Experts of a small language model.
Training: a variant of SOAP for the experts, 421M tokens.
Below are experts of layer 12 (counted from 0) of a mixture-of-experts language model. Rows are named router (the router's row for the expert), down (a neuron's output weights, with its number) and show model dimensions 0-255. Each number is 128 + 24 x the weight over its row's rms, rounded and kept within 0 to 255. Numbers have three digits each.
After each expert's rows: a language model's description of what the expert responds to. This comes from a sample of Wikipedia text that the model never trained on.

# expert 6
router:106121139160129094138121127132139126198105160135133145106090138166135135119147097059121160153112143125099100117135056133111108107116122120105123140109100127116132130093152099149142105135164148197117133151115077142127124105130146124091153099132167102116141150193111109157123152168178124165117150118145088116103115128140103102193113143126106164094124110115170117182130126145126113153118125095146112113126152101181124176125142135115105099127172128105148133127086117148157136150120117135143139121157120141149113125116138120087107141117132133107110138121102121110087139160111166100114103102093093119121103120106129143153123122136156100144120070091125074170128159122131122153129138160142159137112139166105123132152168096135076114146126142131129150148153098103136118116113139
down1:106127108126101138103118157154114139118117129120132126125152117144139130116132120089142148138082136147116144103105090164152149133067144103121136115129118138111146193141121186117155165177097137126167125104113166110201117138120146096111123129147119119139098099146107130072093117194143170094110151137113141133112146179120120121107144134101153149139128122130172096142156120116115120089151121130133124070125076090143119107140099147154125154106110141158129135130155141114138142125158102128106093142108092138077148105144178055131155169112137146149104156144113100167140156153155107153133168120132121104132123116120154121143116151113135167120151166177130127120184122118142102181145092106144141120149120142157132105091142116115160150145124145143112119124118164131161141122142136
down2:143131126130171119138133100136096097078096130160103145120142080151153138095148077134112085169125083103116122122111111125127139135129165116124135162087134115150105131119094180124134122190140095116105127198139158163129078148121143114148134121146146124133103101173077143122140125087157104102147132139149100112110132112134158140101150103131118093115140124138107145117137149142090106102113112127109148106110144146132161198119148116095122113166097128125113120135141143151089154115092118091132132124152097070165104126093126120147116156152140118166134138179134115157116139086102134133170137145152101142120141143127081132125139171161114151084147113153088119118135116134140124120130085112129094131168162092147149132127175106139115119127142127115089118141122165123149169149142082
down3:108187121141133088082172098140116129102181111174107123118124154131126137146119163124139123160120145173153114141147115140128216125132155184143154109135077161145089103127118155121097105156119112123094113128180146108132092112109124152131171116169133103104114090104151116118167135196132138107146146126123129147109097151112119116169153127100160103128130106103124167149097094103141130126157108165147102145092147132149115121122105131101118083133087131140104135148105138165113118108117098137124119150115155167104131142130111154172115101113090131135154140103163094128155149114130164111144105136149141112157176128110147142128155168148153125114148112169088162127122163102125132128096097135135085116118130148094129107099116122112104115132080136114093108146110143112164128137138143
It responds to: Second and third digits of four-digit years after "in" or "since", such as 1'9'98, 2'0'18, with other multi-digit numbers less often.

# expert 2
router:100125125115146116118157098134096141124095148181153168129112145095117155135134125121119158139172136150123119174138127112132148125106121084162180103128094145117116138119089130092106138099127137139141126125159094121106142091153130090154208112145138099116090097191081142136095128130123100119111124115109138138120145115119149147139107144137111149119107064124132136138145158145063106137136128115173114120119122133153123121112164122141152115124122088116116122125120110145154111130111151128137157156103181140132115113114142105146103112128124155132127084126152078115112111104088140097125111097185072135111172143109148145089117131100073120122112134128127110139120162154127144183163124134142137180127127158136166153133139111143141111096118116097103132066174167175122111152144131
down0:180149101085104149151114118158166138144119172071120126167152135114119153132131143097155109125105142107093154126115117144110117074150157097127066095120111128132106097137113127100109122146159123119114112113087167143142096130121110124071161109151113143143137144174065164072151135128123143085152154156112158110182161127151144142112118126145138180150090089113147128183177127123120145122130150151092120129111095081152112111106094145096138137124141148109172082105135140153143137179131093159129123114123080136149133145146113107122109089109127129076123094107139140097086146150103161147141150129115104131154132143141109102138133140121157161102098103133150142137117156119142151108104143122090125149147120137098119146112122132146104119117129164108140129103144148103157132133113112
down1:155121122083131134124126138127182129139134170130088124144166080136129074106110133135089115154112111113136099122152109132162120118097136116103146154113100107136160123125120166132108128112112133126107080113105141184130174143102103159096085158096131133101076138131149143098132107093152159134076113087137143134103136088133112143144123165128140160116124113152108180123112141142068155151165147149105158142125059161144105088145114123151162113138157148169128112149130160138178160137092121082146129166111131192110097125152126127137165097120142141093134133167163104121164103120118139081118112138141103125095118138145132139141104097120078151157136152150111125169128180139119142152154121144115160141152151164110142143113128161124108125134137137117105132112145122133122136119144113
down2:114120156128145134104163151090178098149115114123104113092142106120090131102120115122104135096151121091106095129117133120131159170180120132088120140136164098125110063092134113150129155121103114124127160146120157130078136128134121149087087159121127122148086144119143095178180152121171182112125141099090107148134120136138146112122143150130081112119085141099103083113158154152157120129125117127133123145150125138123119170144135160174134123146148114151121140129126130144138155116117156111130137123153092129128147087083114110114134119099124150147098158145136148107131130144147116172206157133111131120138133136115121047158117123086141103068131109139107136132090120134124151127122078120109118130131126145089164155140133119106133133137129145137143165172175113152103078100160135
It responds to: Words inside proper names of tournaments, leagues and bodies, such as World, National, League, Cup, Youth in sports championships.

# expert 30
router:110107157158124144111099154149100113182113125127149128169086128082106108111124117104141135145141142096131109127103110132106078138125136133156171113155098117139124113120093075133107129123187105123129148114132118137132116119099148117121143059144163089158109136168148168160128149154096122159141107133132122163132101087136128115128118119103126125118125110062176105132130142143138153151104115171137138092064124118174172137121119127103097075110167137081106143143134094135168129109137108155147095168141143095129091113117143087100149122098122145160113140084162138155141169121142106135107104127163120106132126125111100112133093139156135119184144135138131158129122167123150113139148097110146107117122122113091108127124184125142116131142137117107123170124114068121164118159110153
down2:112139101093124131151141089132135122079119148154165125132114166153149099168167191153095117144101120089153110119164155120199148117153120073141138108145126180101133121109127118112119107123110122112145130123119124144082142095168126129153111165139111080149080112100119146157145155124123099097129138152068157194137135120111111119117091151157124155133098104111109142119131153142115062104162122136157125113152125145111111123126124132114095137117151134100106117132138105139125150137103134136168123115169131120140162131102117106154138147124153099141122137109127119097139149139116098101083126104123152136175112076107118104076108108158101158137145113117146160135131127077127150128079134146128113122130099167132136068087180099143139094120155100120135116147155120128113148140146107
down3:144127143128111110090109132136083118105106147143158132125151105103118135135142137167120146095143147110109176155140109147141141165100166119132095150140126140108117130174141130179155177100155158091154108105113075108147101149129107116161135110118097136152152153141126080157120136167101117165141157141162103093131100086097121168149143128094125160127171119107122119116135148104110148140107191128101131088126178134125094147147147147107155126112142110167138064132128145091150169111161081109122149133146158152172169145115149127133103131103138149126130138130118113147120130134130113091140166108180094146127108119064148124136104115150074120113101114095133103139143093113176109087104143108141158132129139126139140141111117147171150111148114136149135160126145106171139110115133099
down4:151152207071142133127156167118134112113143145124161099147154131131110134136135119132146125087157118158113068112068118159123137122096136113118119122149146119111126108138107097145146141107134150105106120173127104123107160169130118113123149088096139120158121139162112089141146139131150139123100152080103161108080107152141138166109121112119145107140130143154114136104128116133122148094116172121098120106138124175127109160161152117161147127119124159136136099109136156168104090145153103135111149123138164132096149114149162131140111155142135188125121099147091127159088161163152139080103094131132144134151164129142097127119144111110109137125118109105106098152176118157148128138116188116130156161108122158129210156146096113145116098139154088138106132146127113156135182136108144
It responds to: Decimal digits in geographic coordinates, decimals and numbers inside table cells, plus section heading markers ==, === and degree signs.

# expert 34
router:102144159115118151145111110125172098131105133128079135140131137113135155138097127100117151158131123141165141159110114126130135156105140079088132120121133133118134168138113106129143122113138168118170120132150103131120116070117125112124111121116140141142148089152113087163131128134106155188146180180142143112082120101176113116124099099134091146087134109100132101110092152156119099162155180111127134151095137096202145130156141131157124108138095117138162170123090115132168111102100146075148141133116152140116117129136133125114144095086070137092103135147159160116110183138119070143121119143155107143063122112104114131105153146128127169102140149113114099108146114139151132161115147131154124130135171155151137108167129169121133134147145123121130139108124171129095139149169130
down0:099083075118096146141158121105158125110138102134106144181136112131129141132111154138123141147124154141133129102102100143116175139112128124115150132121126143123128136100134110130141116091145169135097141164162093064161135127142160136163100118140126185143113095118160127101098103149140118087139104160186084086110127166106128167105122107119119119140135125140165139156132133135131096119153160110140120131174117073110112171093099075138139125132138141109130108135089109157151109117133085112135127130123109123109093146139105160126173156127096105130119152140114127115125172132152135145136062140135123140191134122136144135114129141149150122087122172142141113075197149131077124127107161133127095150151186110148121132136109106180122107163118133106127140138137118112131153174138103
down1:098127138145148168181135141127148104122126121124136099140157108156151117155147079131125152165154152122172119168131147143154120129160122146081112141201098162106135141083138131154131114105139138108179098129127125154131127127113119154138090103145098151098115130137167110083104146137134102163108119125106102092140121139119148120110157146111117119124088108157132123096120156132155140102121159161156122102097137165128128132150115155132125177104154097104096107144153093128149132119154130101122147110096100152100119165107109122132127158164132158139152130145128124148129106119208131146160162110079145128090107096136099091158157117139143105101119178099088145116110154079122116134120108137119130164140115148114113137078137079101083119171121115111115142185150165145108137149142123
down2:165128118149116133161110149133129132132120124127135128135143131176121137119127149126144104120140064136113136156107145147082149133107138174147131127176106163119138139116142123160140192115136120145114104169112139114111134203122107179138127088181125143144127154159121145092149107146107145094173146099144165132136096135118110143120135123105146142110063094137116086139128137167151108171150104131121141104137129127124130172119125146167122119117119126112167122163138177113105158130126102156096142134127128115115120167128157135139111123130146157123118154131131121102113107101087128139129107094141115146185141119097116133149117136161163148143083122135138158182090180096123072062127149144106146123131167101177110133099110113142084132141131107130174167150130136145129122120136072
It responds to: Percent signs, numbers and "of" in census and demographic prose and vote tables, as in 24.9%, plus abbreviation pieces like .S, Jr, Inc.

# expert 37
router:090127128127148109103121095077142122113176136154111128116077144116086118162124110119130138180150113169116109154101092102152127130121125121133136126109140123166137129124094095109121102130163170130149105132084120126131138147123104113111117113163132119124129113162107157156125128143078156117107130142094117120110146138121141121146125131127067112124137128142105137117125153120104089146125142122189134114117121140136123131148125118104174064150126129090145137135133111134137106149072139161134080123151163106121179127100138119124149100139150130141090145139192140095149108133153114089096131157185140136148121147100164121132152140140104137169116139108109151141089143163172150150165162119140143184103118120159174140169136182119100139114112081110125148127148087158184124134085113
down0:132096141158109129173139099092136173116124114158139168144074189151103091105139122095136136105093142123110145143097147154149147123158098082139137129122144113126167104106105157097125140110124136145115120112122105115114112111107090144140132139125112094108122145106141140166139124137135101126115118135121124129128091131121114122158097077126150154153123125085153118102128164118134108122134142147164144122100126149126174134115148163125101092151169068107150116135083156137110109113168147146119126159118097083176094096174127123082072106152151100174167136077120127158116133150151097143162125116160142100135169116134124090102111127121081158106107104140105129162146116135105117158103139088080123152117116162091118110143131126121140107126148154134183154144079116121126152106136148
down1:136154146174116136132164139104142105114101149110113136111095108099128104122148118133138165155114136121127142158133094130107104113138113121138117109095148112112128106124106102150135097135113130160139073124174065084110119172122115132128151124169164117169142129145158117071137114108142148144125177105121110102140137138069129144118138128144125153161163097134120111169107123112106093098137150068128148097118097111162123118158177101167123139105108152102131114110138137104120095165119121120137157116097129142109165126161090118113133103150175154133136086136112092073088132158171114129130120122101095165101116077171149126122146148153111131097142082082130120102128119147091122164131142110139126172156122146174112123089142110104128121146123124125086112121133161107136179131165126
down2:153082136135145141110133102133117128128092078081149131134092125122102105132161154138148138148131140134118119159079106105107156086132146145158107157096118128141132109133163116135122151143152102190141133099169148103132153125109162113122119140138118131145101158151159198128104101127132150124128089128150083126120078138098089149120088102133099116074116090137120157125123116147102123141142139110137145137105132122112158119100128141148142172128149114109145108164154127171128120143146086114103121145113133107157083113103110130175146115130157090113164090137131141089143102101133157161119165154084136087135143116106126077126134118149172123114147107095110097168088139153101108144137124147135133107166140136114103111173148144146152127091128143134119129157161088122087103159057138
It responds to: Line breaks after sentences, headings and table rows, plus closing == marks and separators before the next section.

# expert 38
router:098110127134121107130127131123109114105114140120123115141124137122108132130102126086134131108165146143138130126117134145127119145127121133148145092157125107135129179107154153085129161113128162173131152108086130118076161089089162100148156132136190097140100142140085116125120145149167131217111130133149139119146099085131092151144061102149092118137127102101129091139097146161163122097137097164160114137114113119146117129152125112115136124141120112115127113118100105161147142125127141155124142156154180115130142145069128118121135151112130127128115095121142123136145136162106115109124097148142131152132164166119174151161127139127100111148139131139184149154141133146120128209139129123130100140132132091104143078122147084163107059107092134111162138073095106151127113150085149
down1:116107134156132154153054085137145153139116118130095108108182128124133132164082125150145113140102169138110105141102146106135119136127117128131155129102126150131156127132126139140129083131148082136142114100109155146182137131078161120137135142132098102135155118138129106145163153118091100107092114126141111125113082139155137133137097152171109161078083146132118146151135154095187113103156169119132096129124087083110162139157136084124149135103124136117164151075114105119139109103135155109136095147127142122113137176141133126126102133129150147107186157103109100142155107098108134112158107165119135128114155120177131160149090130107109110125159161109117192068165102111112191106125122108139131122136115115127159150132103128139102141154107113085135122126106127141127118126096096
down2:135163081136125164155105111151167091154103107119097152133164133122158137123139094122119117157149141109127126103099135158132090173130195123140144132092130129114138124079112135118122116139097145154109154124110170182112151112085121125120134106138125126103146069119149112098126131143127146146115154112154153169142133110118107154117105144162105112135093130139138148119140118127099144096146208118139143141151137127111099105112118117148156127156141076131115100114065128128156153122192137182164085099137139112135118135093067066122138156082170145100124125111126138135104088126121144123099113145134129152151146158111154117145161105118099152106137122133152110129141174146137111129078106104117133106158119125135165122165135115157118109111185133121141128107129156109130153095090131
down3:072135124078114136111150067136142124173154151128063157142122119069118149170126146127122110113110143160130102118128146145098160110115148140137126116127183144114150135092125129118124131170099093116133124192125084135136083116064106117175179120128148101159137121104178153163153139112183189146141095123137134111129148107132131118107100146115110173092145144133122109134131128113139117139165085132131098137093118089141137115154129172136101112105092135126127096130125123141184105165113111144119123173142133108139132126121112109105109143100134139125095106138093140124122122136116159135114100117127140126142150088153109150133075070122137098156113123148146146100138189157095131095151136136147110123149147101148144112138134151133112112125103153101117129114110149135105137149140090
It responds to: Words in film, TV and album descriptions, credits tables and award category names, such as Short, comedy, Best, First role, TV.

# expert 24
router:101152119090124090105101063094121125091156179119130154168116124155123143121106102109142136175102115089140122136126060135112087127112102133153106106148117112157094123090125132100092149160129154103149123147163115100094163086115143136123144138125136098108109158159152134146155153161138131151119111161121136140120131145140125121119111146178126134105136134159156133114168169137088163117093115123124119141141158135163145097159132112104133096130162135104135142144097125129123093113126133119137118164151166103153112144114160126109078099101145141160102122112138145094095193157150114133127106117138095174138122151127104141111091136135109184132073128127147148123117130109139150140136150129164152152076178096118091162130181134119101087155129110084159131109116138149134127118137106
down0:099115158056159175112128174139102131120105150131145126125119111128170110117148140124116163185164146138138112132120138140133120123167089155156138095137102073108143153142143155136118065102157159136157139084098149110122061109151134127080143121139142144134117111136136112102143171164152118166108104148163106148108131146105075173136121075099156094126144124121164138091165165087086142103177128152121149115165105138105148104103130096144142095125127126166113119132076117140125141127097135148103138136115148129090135094149103117146130104131119110106134109131116129132131133131129130103142120138117141147186122095161090138143109132115102159092166145107143138112122108126142159120108084117112129137163122120103125133125131155111171121084170131155128156145088145115126127123142168
down1:114113101113147172137157124114151138081108115142103142123133138132147120140114112126094143113088122129130098140136041135121166089153138099113114114104129177102150099132145120097127103142166147106103142141169139133107130128151105123123154156130133165112147156155110157172134182155158113114172122109115148121146133128139140149108133114164106139123120139156118106161137183171153140107133148117131103132141132137127122151122090131130125106091128146136138126102148109115135154148114148134130175132174152149166135097097130136133157134088144136163148110187194157131136151114139133111111128113138076117118118115132142116142090140107126084144114113127077181114116150110148144141166126128139097157107169122120155103114211078075167094105104105126128145133118105145140154118074139
down2:094167146120108070106146142118133124195127140173114099142138134115136127100120123103106136159069096113056153114146113117100122105122116146141114156166120113127148112106137151128143132121104083147108105179154111143149090135090167136140098158117134110141085142146100122131155121117119116160119155160141134158128158139136128168107131127104105128159128121112130177128112100152108134162122122158089146154159133110125091101114116128137101122125137136146163186107143139142111183105136129118124146120127129142129105190134135101152127132142125192145116099121155131099109164140136146117102140118115131162165095139119146085108129165131110102152140073130095166149135112152115136099092136152151126158149155128129100155090139121130177076149098131100098121121150138099122093164116073
It responds to: Opening parentheses and quotation marks after a name or term, plus byte pieces of non-Latin scripts, such as Cheung Ying-yu (, EEG (QEEG).

# expert 19
router:153156115193105141074098113138102132142083118156138111151113139154112122102122082126145137171151164139179101145101127124090113093140137125117095096141096148120076157125151155100142104142147131131145157132121096115104186110093127101119157110165124119115128108152121108143159091151170081154130172140140125157140099125152118135122130133120135117112147133129118101106101170128133115149141126135105112147113120103122145127112150139082138116142131134077151148106125094154158116144103136149128147175153163116150161186106147129118122100119155123111097111097112153099118159107119088111108105108102103156093135130100159142126105121131127158150125076110223125153130130163134126092124144164140123124109154123160191103135127145109100139092108117102156129151138129147139092118098133
down1:162142073101133120099144135095129133156136125125099081069125133138138111117102151077152148147120135152138101115150124140110162114131104127096121123137132125139123148153125119086128114140057127108106123146124172152116138105127121141117127152131150126104098163141107140155105118149128151137110112103141152137119106117119165145099150106129128113109158174156123164184122105137131135153144166104108118139131160125102097160101133139110137145144119178093127097149136110151083111114146164156155109165145103135170111115168153118097154144098181140143159168130146122147132185147157111131144117080125155156112087133138088130179084131144088140170140137129147098088166131131125158119122132129118140098054160101115139134163151099130173101137124080088163137114115096133139110116128139
down2:118101145133142124106151105134101150073108143114148112101158118125111149132121123145110105100131152155156130129107101091104129133112097117104124127141150117128149067131131140103148113135114156104127134176111168158149115135158108173137113132084131150132160137113100164183141139119078137157125083107110087149181156125123147133135139119123179110089148117132108154126104198091173100164119145137108126093126162110110120151126162107152173073073127149084126120131099117123141145107140122145150151117124113154136136124098105139124078170092121169123142138145105165141160128096133147171107104093129121115172191120121117101144145100170083148113124127134105118103121139127119155167097115104104109127115130073175117115124130113134131141109137119140106139144130163111095156133147137
down3:152144108178146118142125148143104144130143097149094102120123144178108132131143093161131151137119128106152159111150119146136133103111145164127116133149145137090156148119126167165122167157121142188122107136093150103135115139100117111122071105158118143166134081106151134131126129145117114109149139101142073133154128119124158103116145115137139178152087131100153130135129156147180136093060108128138119180140150143119150157159143121095083137075118126106155105111146143112121136136110084102104136117111146158144123152156183118119091145175168164116097126114166126121138120154098102133139153171091122142126124114146113111121097100109098137129125142134093129122110111102063120150151126171104146142148114170145117117157118103146146122132151151122059107158114124136126094117121079
It responds to: First pieces of split common or technical words, often in biology and science text, such as car, cur, micro, sc(rub), hel(ix), lim(b).

# expert 25
router:156067106177091139108133091126116121161120140105132127162101118088141120141141110109125144138162140147156113121091097120080133101115149138169183138138100125134102108123170107083120119126143138134118123152112111132082166138111096088110153127142133134113061142126124102173156103145124128163141132182152110122137126098145114126155115083145114112105154142109097108131114181131107115130141135134167081121137137101127162147115192108105136125149127084129138099123124091096166144076114153109141138130146133121141179169126178108099161139134134129132102129114122152139127170069120138108095100131124106161093152119084121142113129135137098132086099088108156141162124125149158112159141113146132094115106111096161142154159126109130123135130124099116176138150149123125130150145098164
down1:165115112156111122092134143081119127133085115148091124098168139102132127097156075116177120102147140182152137127115083101152163105180141125157130167078154125140157091159128123110118119119152100111147102129108142181123153116116112129154143119116099106085114135136113126147115156137145117114176121166101084155127104065122139113098105120108094136120121106135108137087112132124138111109117142145121088122121110148094081114121068143100194132130134115145151077099081116115106171129115147106125141129123112100140122146156123104144100125108107108159095075129087130098146097121147120119115114140119116145125128100155166108115119145139135118147126161106114150123164117093105106137118127161132128140113151146147184094150137086168123144160126143137143122158129168112155142090124141
down2:170155147127133137147112144104115139158114139141176125112134147160143175150151166163142100127177159084118128150149102136145090121116143095121111134128164146125162096143128190176152142109109095093150158110139145137134131116152151143142145126131124131123167117148106135124124110121173108091160122086096175154103137164134161119143127147120113092141087097104102150098135167115139152166149117127113119153139161142136086114150116130116129157088135166130161145143157123149085120132119126127120110133109153134131147211126123146143124117166152117126148117139145136100090122108116113158098141101163124118141097136146140129100105157079104073130163142143163167146131127115076125063111122134135164110125177123142117155120139143085120144149141128152111124166122114128119085187107119
down3:141142152121169130135136091155135117085078133132159150174145131151127133156125083087147107145158151120107120126161135127133135145125147126111098066123156108135146128117148105065129115140153154113123128133158155148145139143124113148044132090141175117096127124082088126168142165137178164093125118129104082106158135114135134083121142152135104128104121117120100104094133127147122121161095116115118097138128145128157117104135132119123143147190122136113123136095084155134127133139156090182141126151103167118153125152159144146152147106149088128099146117155083125158133093149129132114187101119130151122132115139162080127114120129123150093148134109124132117175084091138101136115117112120098136147159148089137106123156130135141124129110133162128086133135103171084127163164098141
It responds to: Prefixes and stems of abstract nouns and adjectives in prose, such as dis, un, int, intimidation, pleasure, good, very, legal.

# expert 32
router:112117129106144107084153094136121092135078109156125197111110145170138128109094116138130108133137101126119124171128088142143129123130092091095112107132100156139123116092110143152126101129148151138107149128161124135101144127124155096195137126129138099135140075153102128116127135116188118177173153146126112094075149116152088099139151099126131125144106117116136134148132124110129148184130122171102091132107137152150133124093125132147127113123132155060123123157135109122166107137120128158115137156151174107145125130113169071096070103098133137150087088128112113150094129129129099178138121153145103117120132130131137122129122162142110150105118113108134154148094181106163121131159138150160085180134128161126098140157152084147120105132132130099151150127110142143127075128112125
down1:129149132095108095122092129091108127136161113159154109131124111147112115147090152118133123129144106160170162143104109138118121144129180120137106163084118128131119130117114112129134136125149108151128127128109111101132142140117134105145081144124129146134111066136154083138145118146119135133119162153103159124160127136108131125178133104094141112100126108113097160139104142159158097112138100105121112122103132092133112078127150114091138190116135133109170118127155124128129153178090177178126156149108117110132096132156098135105120161116146120181130136137080126130161125136141202167170156140167105131126094101175104117089138108166101128088147146107131190176178105132103116098120116148138111109137162131154107094164146090107149137076121118155153134140110113122141162103117127
down2:127069128162111114145120121101081162106100073171077143128092153126124143121148144099121128087133125095112131129136154119125101127147118147120093122094147156162158148122125136112124115156132110156107122146132091102131134121116136154149120093107114123137167108125156155126137144136118081126181153098137159131111122119141126113120166128119131117120133126163079129155116144144160150170149119132153138168121080125139178154126139145116137132108139119116124109143127156149114156122101103112149135150143116086111106140087147119108162162111157140123137125149126126157120098177162087137164157110121124136094139097128094136150110140122149107108155110163130155121092083136120190162083145120110166144108083093149101203145103137110093163171098113165153132177128169106097137120113096
down3:093117167119117106096184114172118127110076107100135119128139212127068146142104115115147109141161126110132142121127103093127124158099083115138108103111113119105129150123140195111156147096093147107143117112148149149181127096138087126128102108081137115101148136097112160188140117131126160088075151115122116114123121125130129087123100158103148161145142131117112175144174128166136133152150128080103114118099126084157120138132116102140128105142162109130133109148149111086139130125142157125163107129171143125104108148124143084176129116131149127135123136132166158155093139170141136149126111117163127097112126143101106134126106109103118126066117073116151106174100125099092159099113126127118156138121129153147102132148119117150112146141110126130139121169113148116140095138139134
It responds to: Letters and digits inside model numbers, catalogue codes and chemical formulas, and subscript markers, such as A6M Zero, 6VPH, _{.

# expert 29
router:103167149137135124130176106115130161144136151145118142146157121073123168123119152135120159121106103170124097106105115118134113104088099156137081110137074110101122137122087130103069118127138134138118161126106083121129130106186127163145153098154140063129142145179119135130102100130171127149109153120112183110120158111171148102146137135121127162098104111115129142162096124118129104170147098095129116125117173127158143115122128110114097111194142174111146120110126129104152120162140200123176133146134159133135157176139146123159075129095136131112118160133128130089152121110128104126116114127143123093121113105144140132094157118127128151122095108121114119095069137149137103157136106115116154142110139141116144111148115155134092128144174077090146146139113113108156155134120115
down2:164132145101089110130095153093154107124149125089101132135127099089115147143119113085165108138128100164129117114122123170167123099095114134132125137118170111147132146140144138156163150167150123136104113133124139169127145152122116163108117196110162128131091101116160140048104111155078121087144133139091116127097108126113156127128143111130140091126130156179094104131135093123114158152085157133117096166119148134125097086127153151160106155125101095124104119093144124124126144081161116099103132157078114117167099114133137117130169115142162138138144085115117139216095123120113114210141124134136130164139150133131113165139118128137103124133149151149123152098114107145115114113107143112154107115176151144113142106140092134135123089115130123132111118139121096120160149121125136
down3:065114137153140149129113115125137171114151060088137147106116123159133128109092166140151127105115109128104124133100091133118131140161146127115112118128078090125118098106135126127089129147175126123118169123102116128106134118071116141078179135127144141136137091117142127131148128172114126068136101146086146120161081126148105131082120140103132093150161126094152147089110123067156127128156126121142135110109081127131099119142076116095099141101151111155164132141093173142167146102116152147162135125118127166100086142125123111081125145144113116154135113139128116111132115124118149101118139132154137117103118103170072153149130136110139142130180127163149095176146113129131098173122123117155120138123080101150121130118092132121093149133116101092147150135117157091155127144165133
down4:125141118151181120097084113119109150128106123143116164136131126133129123108133117100134116138142152124114124122151152108133154176151129092146165109147169149117127158112126175185092152142151138111140144153129126095107133128119086078129080136137143146130139144115127113190116141168130126136082164143137144135120157108137097086174138102150168109134130140084175153135165106157116139131141148155151098133121165064119126083106131150135112112114129103160134094082116087077126097134159105186133106106108138115132117111165157117151156106140126135126122141130117156184143092108131117128153108116141082186115143121118168117125131136086064108144141115174171093137094150100156145108108117129136134105143148120147139134174098107119144121129128131144107117160118151134162148136126106
It responds to: Pieces of German, Scandinavian and Slavic words and names with umlauts or endings such as berg, ić, von, Gesellschaft, Sittlichkeit.

# expert 9
router:127128120116128138128120098130101119127110142175101146175141153127093135099113110142140133168128105123132118170135120135152103130101089155164132083134078152139094150132123108164119122126140136127118142137093126142124123083145127091122167097185117120118142089182106135134122147128124131103113114150129163121124146142118118054160145118121108104098130141093112152123144139122077117122132119091132170137126128141149112178135144122087116089142126160129170120165089097141134149127113141135136128143115124115156166151130151116118050142069161182094099161133150133161152132097111130116089131111170084136146097119122162153124123158094125151128108145132101110136114136184148149141152148147141120188102108136128126135142099129138065113126156095081128139118087106175133152132123136
down1:127138168157147137132119126139150094114133124128153103119082137138115137151090135121171087093093129103155167160092133143121135122122095120143146110154123088127153102128130162159143154147156150151131149132167147143130111129145124145137133118135127115108114106150152114145105121141114072129124146141129122111140133082154118121116103144117160117100129161103083112142149079109100123140119113116126162137078116091120153150162139104092126110162083154121175134102143148135158100143129202144152118104128127105110137125125184118099201151128156165147146100134104185130123118127158157116154105102116127160100114178113146150100095128126104130129111163138116150147102113209127145131121114143137089150114110130127111132081151145136131097117174135050105170116129114122160148139102120
down2:092111154146149110116158102100077143122102104112126099111156174126120154119172135118145124131118074116143128120143148108154075120097083102108091159131154184134146091152119124103107172150124144102125140084118130136123104119131151092115130131109141154133086114109091094099102130188094142118105139168148134141120080165090138149109145090100116146163130134144127156116114127132148157165046172153138131090152152150135124125136096123125110182133121167130136163148129117130117175098096128141166142155108079105123114116138145114124092141144157146114113158146167134144099108064153165111120156120126117125156133107134140088138117131167130144123135113114118136128158152146118151073118116117183151143131125162121134160174123131130129104162129114147131139114137131126094124115129147
down3:141154121100132152126146128115146116141150126143136109149144162148097114116127123156111190121097130118101112132105173106121147169116125117138151112136120114128152195142152163147108098134103124068120139079162108103140107184161139107112120150104096119121107128125175137161157136133108127147115104102154092134134098133096127151151138134134140096092096136171156161131116138168176115110130134104156178141133114177145143104136165178139086159133109107126109143092108148126098159119131137123105151154089136159146121105102107128143170143178141134122074151131141119129144127148116095063146111170096147126131117140142164103136135157160157117148130148121098126125131115090145086105135136145138096085089115131140131180103130176128132145113153137114131153128110176093172151122119110
It responds to: Word pieces of non-English names with k, j, z, ø, ö, Kh or Zh, often football club or player names such as Kilmarnock, Zh.

# expert 7
router:112126129124125115115137100156123132128097138118128177138117155104075152126140132155158118135107116112156155153082157148135127117139132164100164073124118095107119132113132129123111107109136140176157148154108098123155125115173137110114126100156145103131104106144136089105113119150128123168127125123151068108098121156149076116134102132091080131152150082120135077173124145129142136165136138135153077131132157145147145099181134077126092127140154100144144125151102158165126139123118138132110124158151159141143127127124125121129119101094107156130122090137124120127159137147116118125114058149150110144141151151097161115113123151077092100122135072133157135158141137152133153209157122150114107145122138154108160141145188136157096099092135164098142105078102103144122117132132147
down1:127112132136150157162183102150150130109134172081086131150131116144122113127134157142133111129099124159105153142136096113125107130104113078130087120107139112131131160169122142102125149116108126144116139132151142156146170127120139135107179144119152120121087099119116133169114135135083123115134161129126117160201161087127126148111114144058108087120097179172107112139135083141116146142117178102151144127097094129126109151165104113096126145094166101096127166070214094103130141133108136152116140136128144144111120123118111117122086103085177152130136092119093134121107103125149128131124181123130133097114116123111132112119142114138129164126132126152157136107158112131128142092144131112174143113154132144151139162118087094120096130157147100097168120133108153148154098130117107
down2:132129094132117086082178127151158140131103119132094136122159096113132126130131131125127102156126080111144169115130158095136145130160093149098115095131137137135150115129136118156080110143142119114133107161140165113122126053149142125131036116146081122077133129147119111119144167144127101125140128115182133080095092146156116132166095098098124167112145136145117102128156140113139138109133108131147136151134132105107113101107136106133161122122148127159126171124148172118127178095124130139100114127122149120139115144110129139119127069145130126099081110105117139165071124124162115114110157156125135140130145148113122113143109094153121106143194112105098136157163155164118116129109156141103116143125162139157139092109155113084178118176179125151169110142116153155138113134110132
down3:097130149162150116106151118118107149128110120135091100165103161160128115133136168125143161138100111114119164094126155142111098130132134147120152157104090151090105161088174154180156100153135130152120121124152061141160091119126110128159160133134116136170134172142118107067108104144178144154139140132120134098107096097156130134128091133141137140094146141121169100112153124129142136122109101139151121167144140164116100115124100109128121137127106126151121130086095117149129152113121151110087081114128135162098147120131188086159095110115130120144161132137142071146098090130111161120147129140103071112145108111136193135100140148135089167129127149156085106145156132118143146102183129105156136125107116112154122138134129163115126100104096132090122158132135127132123126143184159
It responds to: Words inside song, album, film and award titles, often in quotes or discography and awards tables, such as Got, Boys, Best, Nominated, You.